{"hidden_size": 256, "d_shared_expert": 0, "balance_loss": 0.00177, "vocab_size": 8192, "tie_word_embeddings": "early", "learning_rate": 0.00842, "beta1": 0.95, "batch_tokens": [131072, 262144], "max_seq_len": 1024, "train_tokens": 872900000}
Below are experts of layer 5 (counted from 0) of a mixture-of-experts language model. Rows are named router (the router's row for the expert), gate (a neuron's input weights, with its number), up (a neuron's input weights, with its number), down (a neuron's output weights, with its number) and show model dimensions 64-127. Each number is 128 + 32 x the weight over its row's rms, rounded and kept within 0 to 255.
Before each expert's rows: "gets" lists some tokens that make up at least twice as much of what it gets as of all text; "comes after" lists some tokens at least twice as common just before its tokens as in all text. This comes from a sample of Wikipedia text that the model never trained on. Tokens count by the router's weight.

# expert 1
gets: ",", "-", " and", ":", "|", "),"
comes after: "\n", "-", ":", " by", "=", " University"
router [ 93 143 146 139 137 175 149 156  80  91 149 112 123 158  93 163  76  94 127 185 101 130 114 146 120 116 134 125 111 144 111 109  75 126 168 152 131 151 102 139 115  95 143  97 167 105 113 141 113 150 151  97 156 108  79 157 161 135  81  69 149 179 151 136]
gate22 [152 127 144  76  90 102 165 106  95 100 187 146  92 131 153 155 101 134 185 164 110 146  56 139 113 163 137 150 182 119 120 151  87 150 145 130 131 149  47  88 142  59 143 141 151 146 162  94 126  99 146 101 121 129 146 181 153 178 140  88 197 131 165 100]
up22 [172 157 111 100 108 100 128 106 130 112 123 114 112 135 139 164 132 137 149 110 154 167 118 125 107 119 180 147 156 115 104  86 112 119 155 127  74 200  67 125 136  89 136  78 151 110 143 137 148 165 117  80 129 138 148 162 108 141  75 130 174 171  79  97]
down22 [166  83  96 104 122 170  95 142 114 132 157 113 112 109 153 131 136 143 120 143  83  75 127  97 184 170 121  99 126 118  97  79 158 100  84  86 112  76 135 143 107 133 147 149 142 144  97  98 137 106 152 147 137 121 213  90 164 186  89  88 154 160 110 141]
gate23 [134  95 165 127  91 164 121 163 147 100  94 130 174 124 178 144 136 132 134  91  35 149 137 143 114 105 160 109 182 111 211  87 130 151 159 120 107 116 128 173 171 105 121 109 138 136 107 181 144  86 165 108  94 161 163  96 188 120  78 131 123  72  95 141]
up23 [114  55 144 114 127 128 161 125 119 111 150 150  68 144 150  72 109 140  78 142 174 131 107  95 132 119  99 113 139 177 111 110 114 104 111 113 134 172 155  73 121 174 104 157 114 128 148 120 127 114 111 132 125  83 101 108 125 101 137  86  92 186 157 135]
down23 [142 149 122 165 218 125 106  82  65 136  85 116 133 149 161 125 116 115  83  81 155 162 119 132 110 122 126 115  92  98 101 193 171 190 110 113 129 127  91 172 103  51 110  99 112 162 170 136  55 161  77 122 123 126 100 120 139  76 116 165 165 126 136  81]
gate24 [ 92 132 120 116 151 147 149 175 113 109 143 135 147 128  80 172 161 126 153 135 126 119 183 126 123 150 117 158 117 160  56  85 118 136 107  71 116 169 125 140 154 122  91 127 172  89 150 133 148 123 160 163 150 115 176 147  80 104 151 122 124  46 121 176]
up24 [186 150 109  99 152  90 165 128  75  58 109 173 127 124 203  97  97 128 125 136 159 134 130 108 115  80 149 111  88  95 163 133 130 140 151 142 127 125 122 112  93 141 179 145 125 110 128  70 147 113 120 169 119 178 156  76 119 140 152 109  87 147 148  47]
down24 [129  59 141 188 130 123  64 117 153 140 138 127 108 163 157  69 108 112 123 118  61 153 115 111 135  97 122 159 132 144 145 205 184 149  74 165  95 201 178 128 115 165  80 115 128 102 138 149 172 148  73 121 112 130 146 124 117 152 156 146 146 145 110 152]
gate25 [132 146  73  82  68 133 170 154 106 115 165 103 101 197 168 128 118 102 139 108 137 126 132 149 119 106 130 204 146  71 148 110 115 149  99  89 126 192  98 165 115 132 100 141 134 167 129  83 134 130 124  99 129 160 144 163 145 164 121 101 185 132 141 157]
up25 [126 168 162 102 129 185 130 129  98 114 173 168 136 125 104 156 158 131 102 151 101 110 119 114  86 130 118  87  71 139  84 139 161 150 153  97 143 146 102 117 174 132 135 150 101 123 111 106  95 132 129 132 117 101 122  81 186  78 180  82 137  68 120 110]
down25 [ 81  95 123 144 107 140 144 122 110 127 131 155 147 100 130 159  95 116 149 145 130 121 220 162 119 121  73 132  79  82 152 100 142 101 130 160 108  71 141 161 134 102 109 146 141  91 129 129 157 115 124 107 235 135 149  94 177 130 135 136 171 125 148  67]
gate26 [101 119 106 139  99 132 176 183 162 153 149 119 132 168 156 114 205 148 118  84 138 142  85 148 115 103 132 129 156 180 107 167 126 103 158  87 113 149  80  81  64 141  98  81  85 200 147 155 115  89 163  89 157 154  81 105 121 119  97 121 107 116  63 119]
up26 [100  94 138 149 124 131 114  59  60  87  84 147 127 137 118 148 125 210 162 134 184 152  91 170 177 172 201  43 122 101  63 125 137 147 175 106 202 133 159  95 176 153 151 135 121 102 137  97 181  84  86 152 123 161 162  94 119 141 122 117 106 135 133 174]
down26 [ 70 139 124 163 108 131  65 110 105 105 161 143 115  83 130 130  64 191 130  27 152 163 168 193 102 149  74 128 131 135 140 121 151 119 104 108 148 172  79 125 112 145 169 161 109 139 102 169 143 127 140 113  58 135 132 105 100  64 183 138 164  77 130 137]
gate27 [ 96 151 114 127 181 119  45 152 144 129 159 157  99 134 142  91 152 135 139 137 174  90 134  75 158 154 159 196 159 195 127 113 118 113 147 104 168 125 150 146 143 114 153 134  97  87 104 106  99 136 118 191 193 117 173 161 121 137  92 124 102 106  74  95]
up27 [161 110 212 142  91 179 141  31 138 138 141 139 127 170 166 126  88  96  89 171 141 139 105 105 119  76 119  92  93 213 107 176  85 122 145 116  89 139 131 137 144 158  95 126 169 124 117 173 131 124 104  70 111  89 117  95 111 156 169 118 167  53 159  87]
down27 [108 122 128 110 183  80 137  87 146 209 102 123 108  95 148 144  96 108  95 197 166 113 109 101 147 140  65 102 101 123  82 157 126 148 108 148 132  77 114 126 119 101  69 210 129 126 107  96 144 107 136  90 116 110 120 170 117 146 124 124  99 122 163  99]
gate28 [122 145 126 155 172 157 109 174 188 161 124 150 112 128 120 171 170 143 126 134 177 191 206 106 156 121 138 141  98 124 138 167 148 108 141  93 146  75  89 134 124 124 109 102 134 144 131 144 134 120 116 109 117 111  93 154 102 152 157 170 223 172 112 179]
up28 [118 141 122 140 146 159 160 117 120 141 137  41 149 156 136 129 184 158 150 127 125 170  62  87 149 143 184 135 115 106 109 124 131 115 109  88  97  65 145 101  91 143 155 104  84 130 172 148 185 121 143  90 158 114 135 155 124 114 143  81 139 103 158 110]
down28 [131 143 177 107 130 129 124 138 120 198 119 148 104 127 139  99 121 187 112 137 137 131 180 101 191 136 126 130 143 110 117 115 172 102  88 167 161 143 186 133 100 132  25  79 104 135 143 191 128 204 162 153 125 126  84 131 100 113 109 199 246 127  89 154]
gate29 [199 166  54  59 129 138  96 139  67 101 108 160 128 137 167 140 153 164 135 125  90 178 102 132 144 125 132  42 112 121 121 124 109 167  78 119 131 112 158 132 108 102 167 141 134 108 155 156 167 146  96 123 141 111 152  62  79 130 104 164 116 204 168 201]
up29 [130 197 132 160  98  70 148 121  85 138 116 195 103 103 104  83  94 111 104 133 124 124 108 140 123 147 107  78 168 152 143 165  87 178 126 101 141 124 139 197 129 152 151 177 106 118 121 114 120 108 184  63  89  97 100  68 129 165 104  94  88 132 109  97]
down29 [121  85 106  72 161 142  91 130 152 132 136 102 107 161 145 109 170 153  88 133  90  71 113 135 120 113 118 154  72 126 175 183 108 198 125  80 176 146  75 158 158 127  94 214 126 162 169 114 143 123 175  96 102  88 111 117 142 179 107 151 111 127 120 164]
gate30 [ 98  56 187 105 184 124 145 139 165 204  86 132 147 180 103 126 138  60 133 140  66 108  90 107 110 131 126 138 128 122 120 123 145  86 100 107 104  72 141 140 118 113 109 134 157 101 132 149 164 178 118  86 138 102  99  95 208 181 114 100 110  81 155 136]
up30 [150 140 114 147 138 207 111 149 127 173 105 103 137 145 147 149 107 114 110 136 141 177  99 141  96  98  37 102 108  91  69 145 116 129  98 145 130 137 116 159 127 168  99 127 106 140 121 139 137  91 114 178 100 135 122  96 120 100 114 160 123 113 116 197]
down30 [140  51 143 131 149 106 160 153 113 145 123 134 152 188 133 114 127 132 136 137 129 123 154 120  91 116 168 173 151 120 165 133 115 142 116 110 167   0 165 183  84  96  74 143 109  98 148 100 107 108 158 123 109 137 163 168 120 114 165 101 118 118 111 126]
gate31 [ 59 108 119 137 141 123 117 139 149  53 159 123 120 138 114 122 116 123 151 142 167 135 137 119 158 179 154 134  98 134 111  79  96 134  62 115  96 188  79  97 133 131  70 121 182  86 150 124 103 100 102 173  84 146 133 118 149  53 104  58 130 121 105 147]
up31 [152 144 128 136 142 112 138 108 169 152 190 120 152  98 109  80 102 132 129  92  99 142  99 141 118 146  85  97 153 120 101 118  88 136 122 152  93 158 118 161 151  90 166 107 130 132  63 124  91 147 116  49 126  83  99 130 149 112  91 169 101 103 149 142]
down31 [ 94 132  83 108 119  64 107 146 119 167 147 141 153 145  85 141 118  95 126  99 110 100  96 127 120 184 137 116 156 178 102  82  90 169 143 197 129 133 107 164 125 148 141 180 195 151 128  89 140 158 147 112 159  87  83 102 123 184 138  99 150  93 125  67]
gate32 [141 110  71 111  91 159 161 181 133 153 133 204  80  60 121 106  87 152 107 178 218 108 118 104 159 141 162 152 131  99 128 105  96 148 109 131 157  67 135  88 119  94 169 135  88 142 116 165 162 138 120 103 127 141 116 124 149 119 109 146 113  92 123  74]
up32 [121 112 185 183  99 118 161  90 124 125 128 133 172 111 176 111 112 171 130 137  86 112 133 181  95 110 145  95 153 152 167 115 118  53  99 196 219 126 136 110 168 152 168 112 101 122 122 119 136 131 178 170 134 153 125 125 137 127 146 139  80 156 140 104]
down32 [ 67 138 152 156 144  77  99 124 146 137 196 156 178 120 120 152 165 129 156  99 131 126 192 109 126 117 123  72 125  51 127 132 144  95 157 165 137 122 115 111 131 162 165 182 139 111  76 148  90 124 171  90 128 156 126 114 167 118 185 127 155 169 156  40]

# expert 4
gets: "1", "2", "0", "9", "3", "4"
comes after: " ", "1", "2", "0", "9", "3"
router [107 118 114 154 134 107 115  97 102 181  54 154 106  84 121 114 149 134  97 100 115 135 170 122 147  85 119 104 161  97 140 126 118  93 142 160 192 138 118 193 111 154 120 102  92  98 130 112 135 145  63 149 108 152 141 106 117  87  97 116 120  96 133 111]
gate22 [189 143 103  85 130 164 112  94 138  82 107 185 133  92 146 154 145 105 156 115 122 176  99 157 136 136 125 120 113 130 173 156  72 100 122 111 165 137 156  96 127 118 114 137  86 153  68 120 183 184 170 127  67  96 129 167 122 152 112 141  65 109 114  92]
up22 [113 127 123 131 135 131 140  72 125 137 118 108 147 120 125 150 158 122 103 141 151 117 148 142 209 138  82 117  83 103  83 146  90 134 119 126 104  92 149 186 145  97  88 126  97 157 105 136 175 163 101  51  89 111 162 105 116 106 145  70  70 137 212 145]
down22 [ 34 192 142 152  75 180  94 134 128  98 164 118 179 125 189  93 155 131 141 127 161  74 151 161 116  91 158 155  78  81  58 146 190 109 145 159 108  80 111  90 139  98 160 121 137 184 130 163 146  81 141 157 122 149 101 173 151 101 139 100 153 128 105  90]
gate23 [135 113 149 104  50 103 162 115 132  96 136 121 109 108 146  95 168 141 133  88 128 187 122 147 122 166 107 133 132 125 180 117 121 130 120  81 107 146 134 108 106  73 113  65  94  93  96 130 142 132 161 120 100 116 147 107 122 160 136 144 140 134 164 133]
up23 [101 162 147 143 149 143 113 134  71  88  98  62 125 158 128  95 184 184 139 101  44  78  96  93 137 128  82 101 125 125 143 147  91 152 101 139  63 108 136 178 131 110  95 128  84  87 120 125 143 214 148 117 167  76 137 110 133 105 156  90 103 137 155 161]
down23 [152 145 128 114 135 101 139 150  85 129 173 138 103 144 120 139  54  75 152 170 176 135 137  96 123 102 110 168 120 136 102 175 161 164 171 165 125 147 139  92 152 147 116 160 107 153 122 169 166 144 166 172 111  91  95 170  80  70 142 123  90 148 120 118]
gate24 [ 81  73 171 129 125 192 135 154  63 143  71  68 141 119 149 145 115  68 103 106 145 135 107 170 166 150 112 122 118 150 133 161 128 118 154 142 154 138 128 114 169 107 129 211  69  83 121 131 119  70 172 151 127  84 147 178 127 122 143 111 183 125 154 178]
up24 [212 106 184 100  88 197  80 107 102 165 106 110  92 114 157 136 136 165 128 125  71 150 111 139 122  96 137 159 151 112 100 136 134 141 122 135  90 134 145 193 213  93 179 177 157  82 102 120 104 110  89 129  88 112 201  80 134 169 166 109 134 138  88 146]
down24 [148  72  97  75 138 111 177 101 160 107 163 176 105 114 122 128 186 143 159  61 175 158  78 143 142 133 101 141 128  90  98  98 158 143 115 197 148 123 111 120 146 169 108 132  99  50 184 140 138  85 102  76 121  51  85 134  96 125 131  82  98 141 132 100]
gate25 [100 194  97 126 147 108  63 144 117  91 135  93 109 106 157 113  75 164 122 110 101  90 171 120 155 138 140 107  86 171  92  83  79 127 120 118 140 143 115 161 142 124 112 138 121  55 168 110 156 138 159 122 126 151  84 141 150 133 139 160  89 135  78  97]
up25 [ 72 141 104 141 165 135  65 149 136 173 164 105 155 147 173 119  59  83 144  93 131 100 138 110  91 155  43  95 139 127 172 173 139 110 129 122 146 136 105 132 127 140 142 149  71 119  69 181 114 197 127 119 109  74 163 140 116  95  62 117  83 106 161 116]
down25 [167  97  94  90 113 165  99 129 165 136 173 180 114 116 143 175 171 158 127  99 155 105 163 111  64  28 138 126 116 133  96 132 141 139 118 143 108 163 136 103 118 100 117 125 158 129 152 137 143 126 179 140 143 137 126 120 176 155 181  78 117 162  69 181]
gate26 [ 89 124 143 108 103 157 127 149 193 144  92 148 141 127  73 110 114  75 159  84 137 113 115 121  70 157 123 143 204 231  72 108 121 128 139 113  62  93 154  86  69  50 100 114 119 191  88 123 104 166 168 122 133  90 135 130  97 130 128 123 144 106  61  67]
up26 [100 143  66 188 164  93 162 151 112 134 133 112 138 159 158 186 160 138 130 178  62 164 132  71 122  96 121 157 103 103  91 192 146 129  92 139 108 108 174 112  92 168 127 194 135 137 105 147 129 139  98 143  67 132 116 137 169  95 131 100 116  71 121 168]
down26 [105 152 119 161 131 120 109 106 153 121 135 116  84  86 123  98 148 151 122 132 128 102 193 155 141 174 145 140 120 112 141 162 105 179 139 118 114  99 165 152 208 142 150  92 161 169 129  82  83 127 150 106  78 128 134 118  90 103 148  53 199 123 101  88]
gate27 [132 145 146 127 165  76 161 178 168 151 158 116 126 126 138  81 138 193  73 133 137 100 114 108 136  91 139 135 125 114 147  86 141 134 106  98 118  90 143 155 114 159  50 144  71 131 103  73  87 109 200 143  81  91 118 203 142 106  96 168 104 135 160 166]
up27 [160 135 131  93 147 170 110 203 127 154  85  88 154 154 107 165 138 101 150 154 144  90 174 179 116 161 107 137 114 135 128 169 111  92 135 113  74 180  94 127 125 112 167 175 162 111 140 151 115 115 105  83 172 137 148 104  97  89 160 126 149 158 132  68]
down27 [129 115 145 175 101 164 181 181 105 120 181  84  97  90 137 142  39 143 122 128 137  99 133 181 129 106  90 115 121 132 176 149 119 172 187 121 139  66 134 149 112  79 126 129 140  97 122 147 156 157 120 121 136 126 143 136 141 134 111  92 140 169 104 139]
gate28 [137 146 104 158 114 101 133  86 147 155  84  99  84 145  56  76 130 124 112  76 114 158  84 106 104 176 141 147  67  84 101 107 193 153 123 109 126 146 155 177 112 102 115  38 117 103 138 139 114 133 118  97  76 206 156 179  93 126  76 175 130 133 101  75]
up28 [142  98 112 138 138 146 128 110 156 129 188  91 110 153 183 137 147 116 118 111 147 114 173 128 145 196 163 170 218 153 156 175 126 110 134 130 174 191 124 109  99  70  70 166 121  93 181  97 118 104 177 146  73  99 181 101 185 144 104  96 160 164 128 102]
down28 [166 202 111 149  93 117 145 132 135 128 126 121 135 118 153  82 121 167  88 121 108  86 131 129 136 122 147 176  97 123 120 144 141  73 170 128  87  73 156 113 150 107  77 107 158 158 146 103  85 171  73 146 175 115  99  72 108 162 132 109 112 137  80 122]
gate29 [162 173 133 126 115  69 141  47  85  87 120 167 130 133 101  96 140  84 156 116 123 137 169 124 105  88 155 146 110 126 103 163 115  77  78 104 112 122 196 147 155 150 144 142 135 211 134  88 138 138 129 158 131 143 111 125 111 171 103 180 157 136 177 115]
up29 [ 86 142 128 148 137 113 118 178 123 123 118 121 142 158 108 106  58 121  86 162 117  77 126 131 111 147 133 104 101 111 139  64 153 170  77  96 127 168 189 111 100 145 132 104 165 160 150  92 107 160 108  81  94  93  99 140 121 144  73 135  85 133 119  91]
down29 [ 43 136 109 122 120 126 172 140 137 129 153 106 208 140 173  84 121 174 115 139 175 145 112 149 146 102 153 144 146  93 104 138 159 175 130 132 103 140  53 132  87 146 125  90 116 167 158 208 119  75 207 178  93 185 155 127 126 111 125 156 123 114 112 171]
gate30 [144  93  79 141 151 153 145  85 138 132 148 140 134  76 174  94  98 151 155  95 115  88 113 132 181 192 127 130 100 121 130 160  98  84 145 156 117 116 166  44 135 145  76 146 185 112 128  82 152 144 122 137 162  64 118 109 140 173 190 163 163 143 100  67]
up30 [136 188  85 126 184 111 155 132  77 113 171  61 143 102 156 189 130 123 147  93 120 146 151 170 150  98 176 119  79 123  89 159  75 134  76 160 110 164 107  71 101  92  90  58 101 109 125 112 106  65 113 119 168 142  99  90 142 111 148 159 130 155 103 132]
down30 [184 102 150 147 185 158 151 128 153 129  89 102 110 147 126  47 118 148 103 157 131 184 132 161 144 105  99 127  98  80 108 127 170 171 115  55  48  84 103 158 127 192 157 166 108 124 120  78 183 178 109  79 157 140 159 131  52 130  70 127 108 120 124  64]
gate31 [126 164 178 124 165 169 108 153 152 158 116 160 148 153 135 131  72 140 108  64 145 111  69 148 152  70 164 135 155 123 147 117 201 112 139 125 157 191 117 122  91 110 136  98 134 172 106  66 104  99  95  83 106  87  66  79  75 161 143  43  99 146 172  96]
up31 [ 90 159  99 121  35 124 150 134 114 140 171 166 118 150 143 143 190 118 123 117 118  91 133 105 163 140  95  84  97 157 149 144 148 135 103  94  92 151  79 100 205 102 107 141  74 108 122 212 117 108 127  82 102 183 165 142 146 115 112 125 128 111 149 174]
down31 [106 202 142 163 146 139 120 125 137 133 173  97 121 142 114 118 125 140 137 146 123 183 105 145 137 124 142 136 160 119  67 158 115 137 120  57 110 199 155  76 106 130 142 115 128 162 166 133 123 108 173  89 129  95  73 129 200 233 141  98 184 110 133 120]
gate32 [140 147 151 184 209 133  66 120  81 107 149 125  87  66 149 165 157 117  91 135 173 153 162 108 134 107 140 121  98 138  97  96 121 100 170 180 128 175 151 165 179  89 115  75 147 106 139 184  99 166 149  88 150  79 128  77 158 138 123 150 143 147 194 163]
up32 [127 128 140 162  75 134 125 163 125 121 135 152 135 162  76  85 127  88 164 130 144 144  87 136 125 161 187 146 124 148 133 139 179 133  93 112 187 157 106 178 138 139 136 144  75 118 144  64 155 108  97 168 131 125 128 137  99 146 138  73 153 154 156 169]
down32 [174  80 209 119 145  89 139 103  74 121 139 108 126 105 111  79 111 127 169  66 173  98 106 135 231 147  95 122 167 141 177 115 142 141 149  83 129 166 132  94 122 143 141 208 113 119 112 136 136  67 122 112  95 143 147  97 133 222 171  68 144  74  91 190]

# expert 2
gets: "\n", " (", " \"", "/", "\"", "–"
comes after: " |", "\n", "|", " (", ";", "–"
router [144 167 120  75 114 154 116 120 237  91 167 104 169 128 161 165 111 134 153 132  95 100 177 151 159 121 122 146 108 137 124 141 135 177 151 104  70 127 159 116 157 144 117 174  75 201 136 163 160  95 182 127 133 105 136 145 164 152 186 160  81 104 147 127]
gate22 [173 142 130 147  97 122 144 117 158  95  89 108 138 106 127 127  95 134 141 102 134 106 104  69 153 149 202 155 168 140 117 153  43 144  85 110 131 114 145 107 145 130 133 136  63 122  51 134 122  94 136  82 171 158 151 204  99 116  94 142 128  56 160 142]
up22 [134 115 156 180 136 120 130 118  66 131 143 129 131 121  84 149 175 162 147 117 105 110 147 165 140 124  56  62 169  85 114 175 103 156  91 184  74 123 175 103 104 132 101 116 124 110 122  95 101 144 111 136 102  69 136 140 139 178 136  61 141 154  49 123]
down22 [128  86 120 153 130  97 114 156 111 160  89 178 113 144 126 147  86 213 108 182 134 124 131 121 134 122  91 144 121  93  82 186 150 178 121 138 155  73 122 141 106 109 165 116 144 123 107 196 120 119 136 149 105  95 111 120 204 139 126 111 108 135 101  52]
gate23 [150  94  90 105 179 147 132 150  94 133 184 152 141 133 126 121 125 115 147 181 116 115 202  97 153 135 110 164 137 141 171  71 171  83 162  85 152 125 132  90 101 135 135 108 121  70 119 146 131 144 122 107  67 114 105 114 184  95 120 149 145  92  83 135]
up23 [ 98  95 108 113  86 138 128 101 120 131 108 195 183 173 168  79 164 137 107 121 110 184  90 148 140 186 181 135 111  97 103 133 102 177 139 213  98 151  84 149 124  75 120 111 121 143 166 122 120 141  99 150 125 141 216 130 100 159 117  97 138 141 104 119]
down23 [117 122 136 191  98 148 100 125 148 130 141 129 186  86 126  63 158 139 150 122 132 135 127 153  73 156  93 153 118  91 116 141  34 164 156 157 202 109  96 151 124  79 103  70 164 122 166 151  85 133 205 131 105 112 113 149  72 103 135 106 157 134 135 130]
gate24 [ 77  26 160 168 134 122 150 123 186  71  81 125  81 147 128  94  56 134  98 144 150 146 119 122 182 129  73 124  82 148 156 124 136 127 158 127 131 121 100  59 145 142 171 149 106 138 110 170 128 129 188 114 175 105  57 166 152 116 110 173 126 155 162  66]
up24 [154 114 156 125 163 135 102 141 174 179 148  86 196 100 145 159 182 124 144 174 149 114 148  89 136  89 110 146 108 102 123 160 120 188 120 136  82 129 118 185  66 152 118 197  69  92 144 177 138 101 150 111 149 161 144 151 103 119 111 110 146 106 140 197]
down24 [138 119  98 117 138 142 157 107 119 124 153 138 178 117 130 110 139 161 139 132 157 139 195  90 116  94  46 120 187 166  98 151 139  97 118 138 122  89  71 140 124 138 133 181 138 139 102 124 120 163 121 117 100 130  72 109 144 158 175 133 126 130 148 105]
gate25 [155  89 186  80 164 176 100 149  84 140 102 130 169 168 174 151 108 166 114 145 141 148 131 146 109 178 156 148 134 204 131 126 129  72 119 123 114 144  80 137  69 170 151 129 110 142 119 157 125 129 162 161 125 146 120 166 120 128 128 119 102 101 147 131]
up25 [ 95  98 144 127 131 122 154 100 139 122 105 136 116 116 175 130 112 129 178 129 117 140 116  59 121 145 158 115  92 122 150 171 132 117 130 143  70 140 163 128 171 176 121 113 106 111 107 124 119 125  83 162  99 127 118 116 125 102 190 120  84 154  91 132]
down25 [137 147 125 199 133 139  78 174 119 169 169  66 181 165 118 102 120 164  98  60  99 124 149 109 169 138 159 148 156 131 156  95 141 101  97 131 106  66 150 109 112 177 133 120 136 176  61 155 151 108 183 104  83 121 109 176 122 128 141  63 114 109 149 169]
gate26 [113 105 153 115  65 161 114  64 162  77 138 123 128  48 115  70 142 164 115  87 200 145 154 153 102 138 136  81  89  82 144 169 115 145 125  85 129  90  76  67 127 135 164 179 138  57 148 131 134 103 176  82  69  95 127 176 172 128  80  44 132 140  89 122]
up26 [163 130 113 143 133  76 104 147 112  78  50 162  87 106 133 110 112 147 102 103 113 161 103 139 130 142  85 102  99 143 135 160 127 148 106 200  93 105  68 104 122 147 144 161  75  81 173 146  48 180 137  76  66  94 153 202 175 125  93 106 107 112 137 158]
down26 [112 129 120 111 154 122 127  60 199 118 147 179 108 157 133 149 162 150 142 156  86 114 134 108 141 115 132 154 131  98  99 169 171 132 142 118 124 111 150 118  75 165  92  97  88  76 122 117 120 186 123 156 176 157 116 136 136 140 149 170 169 139 170 138]
gate27 [122 147 152 106  44 139 115 134 153  93 124 131 137 121 171 174 181 100 216 110 120 121 110 102 180 117 181  97 119  85  90 117 101 116  96 124 119 150 139 122 141 126 176 191 147 167 168 159 123 134 144 125 141 167  61 142 136 174 132 112 134 143 103 226]
up27 [147 145 136 131 117 130  63 116 151 133 138 146 184 106 142 164 180 100 163  81 109  93 116  71 102 119 183 103 148  57 128 115 162 120 139 123  73 129  98 120 162 153 167  92 155 173 159 160  86  74 133  92 169 119  98 158  44 134  79  49 119 105 146 168]
down27 [139 103 160 175 137  91 122 123 135  73 133 143 139 152 177 102 130 116 152 146 165 135  99 143 134  69 174 133 186  91 122 127 135  49 172 122 119 131 111 158 115 141 167  62  79  93  82 167 139 156 134 123 131 108 112 174 187 141 187 128 124 107 137 131]
gate28 [ 69 128 126 167 112 134 117  63 165  97 122  86  93 130 158  96 127 172 124 120 150 136 131 182 148  83 133 124  96 111 180 127 132  78 105  99 171  96 128 148  77 135 121 112 121 144 134 110 195 162  99  47 115  97  87 126 113 109  66 137 130  47 144 143]
up28 [161 179 114  79 119 110 143 150  81 168 129 147 125  60 137 104 102 120 130 147 130 107 157 114  99 147 118  31  96 146 145  80 142 127  92 135  65  87 128 199 133 165 160  76 127 153  50 177  91 103 197 157 144 152 130 108 152 129 131 106 155 162 107  94]
down28 [170 140 120  99 135 199 154  94 162 172  94 138 149 137 129 152 118  47 156 123  85 102 132  99 156 117 133 140 194 153 177 157 177 177 103 119  96 148  74 133 157 134 128 128 108 104 164  83  82  96 139 128 172 102 118 155 149 158 124 118 112 106 178 143]
gate29 [153 152 197 124 137 130 100 112 150 107 111 106 149 166  71 163 188 104 131  93 157 142 125 120 122  80 122 175 146 141 136 100  62 148 127 110 115 158 139 156 131 159 124 116 143 116 134  99  39 163  87  98 153 119  90  86 125  97 157 134 107 149 176 117]
up29 [135  72 172 149 177  68  61 122 162 123 177 144 111 109 143 153 199 122 115  90  97  93 140 152 137 102 117  95 172 165 108  78 102 138 142 164 123 162 116  91  66 113 107  71  90 156 125  46 113 189 142  93 116 149 182  82 152 157  68 170 159 178 118 124]
down29 [125 119 145 137  94 115 152 155  94 142 152  98 141 116 106 111 148 141 120 100 151 111 164 128  61 140 116 186 148 130 137 104 102 109  78 104 119 108 151 173 210 115 164 180 113 162 139 136 184  82 176 143 152 110 192 148 140 157 165 143 104 200 149  86]
gate30 [227  89 157 117 111 157 131 124 157 179 145 140 149 149  93 112 137 150 195 143  92 133 127 189 123 124 151 126 122 129 110 152 202  92 153  83  69 107  97 126 133  98 179 133 132 138 134  67 118  95 154 184 153  60 139  88  90 180 114 116 102 147 117 137]
up30 [155 129 110 108  75  95  96  83 120 194 141 141  91  78 121 130 137 146 128 127 177 119  83 102 120  92 115 125 108 149 165 157 132 142 153  94 160 139 175  94 124 158  74 140 176 162 116 149  79 155 159 127 113 173 181 118 155  38 138  99  98  94 132 116]
down30 [159 116 160 104 176 131 109  78 151 125 134 154  97 166  47 115 109 106 118 128 128 132 137 134 131 151  77 127 102 146 104 101 130 110 121 112 147  97 195 155 116 133  96 150  90 157 156 136 138 146 168 105 101 103 116 131  91 131 145 186 189  69 101 136]
gate31 [105 113 146  59  79  81 126  86 154 109 145 102 153 131 118 186  77 134  43 184 142 164 115 101  80  98 160 120 145 119 132  93  85 144 157 112 106 172 102 156 103  95 104 180  89 130 183 191 154 179 168 159  89 100 154 101 130 122  77  86  66 113 112  96]
up31 [112  59 149 115 132 110 140 125 169 161 141  99 105 127 122 106 156 140 137 140 111 144 155  75  95 163 144 146 128 132 108 148 134  78 117 129 120 110 156 101 119 128 123 113 160 142 164 148 174 139  96 128 155 132  90  87  70  75 148 118 150  97 132 123]
down31 [154  54  50 131  84  92 106 141 127 165 131 127 130 140 122 137 140 114 142 128 135 116 190 104 158 101 119 155 129 152  99 170 199 131 142  97 147 141 151 136 101 124 115 100  89 145  80 116 192 140 112 152 106  86 150 174 114  97  89 170 126  57 135 156]
gate32 [124 116 126  98 148 154  95  84 167 117 132 146  91 105 104 105 130 104 116 102 111 132 156 159 113  69 133 122 109  99 142 154 156 123 143 113 137 116 124 134 123 116  96  99 149 189 164 109 138  74 119 136 192 177 118 115 119  68 102 168  79 207 102 101]
up32 [178 161 110 167  90 113 136 158 102 137 152 121 142 156 131 114 141 128 128 173 187 133 168 123 119  95 142 120 143 139 102 101 125 107  97 155 163 110  74 111 122 188 166 112  61 186  45 143 177 156 120 120 142  45 140  75  96  72 147 162 131 155 145  56]
down32 [121 151 101 110 116  87 140 168 137 103  67 135 126  54  93 120  68 102 133 131 133 137 188  75 127 136 169 101 112 105 170 118 183 130 204  59  79 143 150 147  80 114 119 174 137  86 108 171 155 176 107 143 140 173 134 149 110 160 113 164 105 126 132 116]